Experts of a small language model.
Size: 12 layers, 19.4M parameters.
Experts: 64 squared ReLU neurons an expert, a shared expert of 64 neurons.
Training: 328M tokens, 4998 steps.
Below are experts of layer 8 (counted from 0) of a mixture-of-experts language model. Rows are named router (the router's row for the expert), up (a neuron's input weights, with its number), down (a neuron's output weights, with its number) and show model dimensions 0-111. Each number is 500 + 40 x the weight over its row's rms, rounded and kept within 0 to 999. Numbers have three digits each.
After each expert's rows: "mostly gets" lists some tokens that are sent to it at least half of the time. This comes from a sample of Wikipedia text that the model never trained on.

# expert 20
router:461532458451471522518537469481492489519475541502495532540469550478486564497480545598476524531505466512440449512449510449568383514478521506480566480510432497471483569434455463453477560508558461401516498486519443494453497467530497579507509578527521453589490460477542464541518560558459470466571611478461556453542512474487456447467501542519
up0:457465469528513524471572587480538495513518607473468508499563501539429497432470456496505492481465483589553518560459486541557542512507468509471503425513453442511480490511469478569422559509504500441483526557492513472434500511512496599501507540506531515518479477510505497428507486520511492525499566486513547447505493542529517494522531436497
down0:521515467464492477464468454539543583471483521529508464466542541518451530494450531475519501529509521537458502488457500546581488547442462519479486547580476446479533545513512513547531536517407533493537543594474478517575471504568483532477486502486500502478549436478431444524561491445505506495551457560502538546458475451444426535516524557476
mostly gets: "Best ", "\"", "You ", "My ", "... ", "Me "

# expert 39
router:426534514511484456450619517513505521541475447466525477497471488472525493474485481518478578531495473426537532567528499461528452511489527528517532459468572461499521481523473440520514506512557475479514516488455488506387479458478450501523508533543525509517486545531496545489475589441468554450451524430456522558500562565497492469455517535550
up0:475539530546515454488555451445482482512522502511483407461430485480503519561502493534474487476488501511493565512559529508466432526479543461527410476483469463498442532498474497538514478576544517455494492521535510557531492519460517521483502515533487569484409531526493536452540426475506491514476546523527500491470517520517540489567416528481
down0:571563481527550572431488503486514498502489473457413449460405511530456486530404460528540473559462556462514481477522508508460494523478513494569398490485502493572435514462518545513511450503504461523489554538460512518507541552512521554550502455431480459476478545476501468457569520495549479481555487426505488453557538498442465495456534510485
mostly gets: "|", "\n", "\n  ", "Votes ", "MF ", "Coordinates"

# expert 19
router:464451527529516521474543490407503475540491570524411532502536430503478463506502529484539435525510445523491456526459483536514496479508510479526489524523492441446499471493500456481527506523483490455495565403471479544472458480475450538461426514517480493519496473466449406493515481557467486456440524493499494528511543511586419476559485505534
up0:462558548514522489530507513508517484473507496536549552470499544431529547510553524494451428432516560517509432511531533563481559535468544481439572543527482485499478494515486450440512436498533527498460481535484491499456555495491470445510463471584518501523539517500504443599452499584551553490454581462550575502505528452455502501541449505527
down0:472517498493527481536535526538396500561412490505489524475503490499497551531500488541501521528461483479518497472533522501512430460463493562448621476515476544502497442555455489477498525476522448517534548534528456452471525568545510531505514468532578517524529468497493452556493536519505522475464514509586539494470422486537474478534510493428
mostly gets: "ations ", "tions ", "them ", "there ", "played ", "used "

# expert 23
router:455493492504552436489516405533513514505491592560487495563508411446521528510475517465490516447448515534471502487472573480535509443482531458481493490478470414545485455548430482574594493506472497443514488489530494521473428493484462487508485492533492512528527561485522507466453515548481535466480478487511486541485498565458474452528483549479
up0:508554459446500486599468454498496467528543421462483477450476518426528541459521531499535439576566499498479472531473497522520525468530411526545451485444458577492470479512488454483525521521511487488511536540459489383447413505533502442555504450427588519522543562431482499444517539553520458511486475463523452526509482449474488480502521469551
down0:510494550514530497501508531517573544504398526514499484434473556525426483500508487526456420545473535479558508483483527525462490511463576514453513454512511497463568389520381421436488502478545451472490471423484526544456484510459494597496481470512530531599506462466499498596503448483464538508530487502491518513525502510462524516503543588543
mostly gets: "′", "191", "50", "186", "$", ","

# expert 9
router:439478523516528581513549459441533517509460525514435523488487489514540489504460517507511520507505427460473476592488466474480471526499516505489560518511489534488470449482459533499530469446448481465480600422497464445462487506492469483486447537478490466521463479489508522472433485450501426550459509479518552493544541562582480540483555490536
up0:493458392573539557523517531500573486524542530557523588467450522474440504479485479536507495483465464513514509448528516418530558424456534503563509510487488524543501466514515471494525506459484488496543517450533455532505546515466480546456478450562618497546534495445458531542515476423516543550455527439471534490465526423500455516533428511491
down0:491521490554467486511431543445492473551509485546505496518523504474470525469547483529463432479457473523521494487517440532483463476532510527521492477472520460483469530505495516550487495482502525535462467486475523561458513490447495494479453507493519517521476519526547547431496570516556531527517428519484404488515557480544497475490434518442
mostly gets: "would ", "who ", "He ", "has ", "played ", "had "

# expert 14
router:555480484554506503448491562515578487527486613521478487484437454436520564440487528460462517502532450488448555527538490523569479547493464560501608484456435437527601487487479445555573516510460530466461484469472503517503493465523462437535533516569524496521535443453472509517477581497478537472503474449473553558532517560435525504502597529509
up0:449511503466544477517485461515491464556537497491457533546552457442490492497507551534478509474483490493505477503432516537541486516467496536569579448517537452450526548496424496485576515439504509474454495500458460460562510542398472547463568492545583513515470479526509515410439536525514476491500422530571518598540526491557448532574487529496
down0:487506532502518488515514525515458466553474505529526514538471442478486490570615463529495450514500533485455516478461451523494512524503513485484502471563570487488511514478561419434425421567454471477505518489469539490476481446424444482547505600507502511534531502522559514455501541519544477449472463469501446520433486542550519424513451450544
mostly gets: "— ", "\\", "– ", "29 ", "} ", "30 "

# expert 8
router:516469553489510554474511541473516485525498572546536442528520551511444514517478579494555498418493437515504471515539402528574458546459553532540628457467515519440516506514445500587549501507487552475505496468468508510495503493571491527476507490562504516509524461573509455597424476532537471462524520465525498500476511468549443529528521540497
up0:458448578472453516516504494495432535539543503491571410451559523487468475499501487528561497521539505453515502521532481416488497482468543543460508463506560491492464513499533560499456475558481488469498477562488505499485470518462463477560503558463494492524573479494537432568462522510497565521528504538429524528485499438539444478468516494519
down0:473480591543498541546476475494432438492547502512475494592467485501537545429498533469524519562509488449538512530509405516524482520512412468474499469577406448433532476558441479516474485464473486481431478464499520475546427473427444526480494514517529501426518472459486426425487473503498511504485533513526469461498498545463464451520521428513
mostly gets: "that ", "which ", "with ", "for ", "when ", "during "

# expert 0
router:452479525534504554490543549448486496551524555568460426507527479470493565493500553468491485450552458523458454518479425521531475513502458502499580443557528430492479482436473460531498550521479501488515503533517472534433490528574511508464510516503491489493506492613523441542449479510541507466507594540437566535574545511579490515564547516507
up0:535451580504498515503488533517480473427486495537505544541574511532464517493432535460538528506491462566482549523432489530483590412461551557435489449444561401534514498431463489488526557493488451549446486497521511503507508519478515495518485510504523514539525533510458495503518478507567530512489502435457504506414492480455490498561429508493
down0:466525470446514489535505477520448380531468496525550524453558534432519476454531530460470488521505468511558459456513533494570536522497505463461569498443503502463490427497570499537492513517572531524577595514525513503508521491468461477482484457557501459403546478503482483498451486476550526517497460533540547535449497478462498470534528458459
mostly gets: "from ", "In ", "with ", "for ", "when ", "On "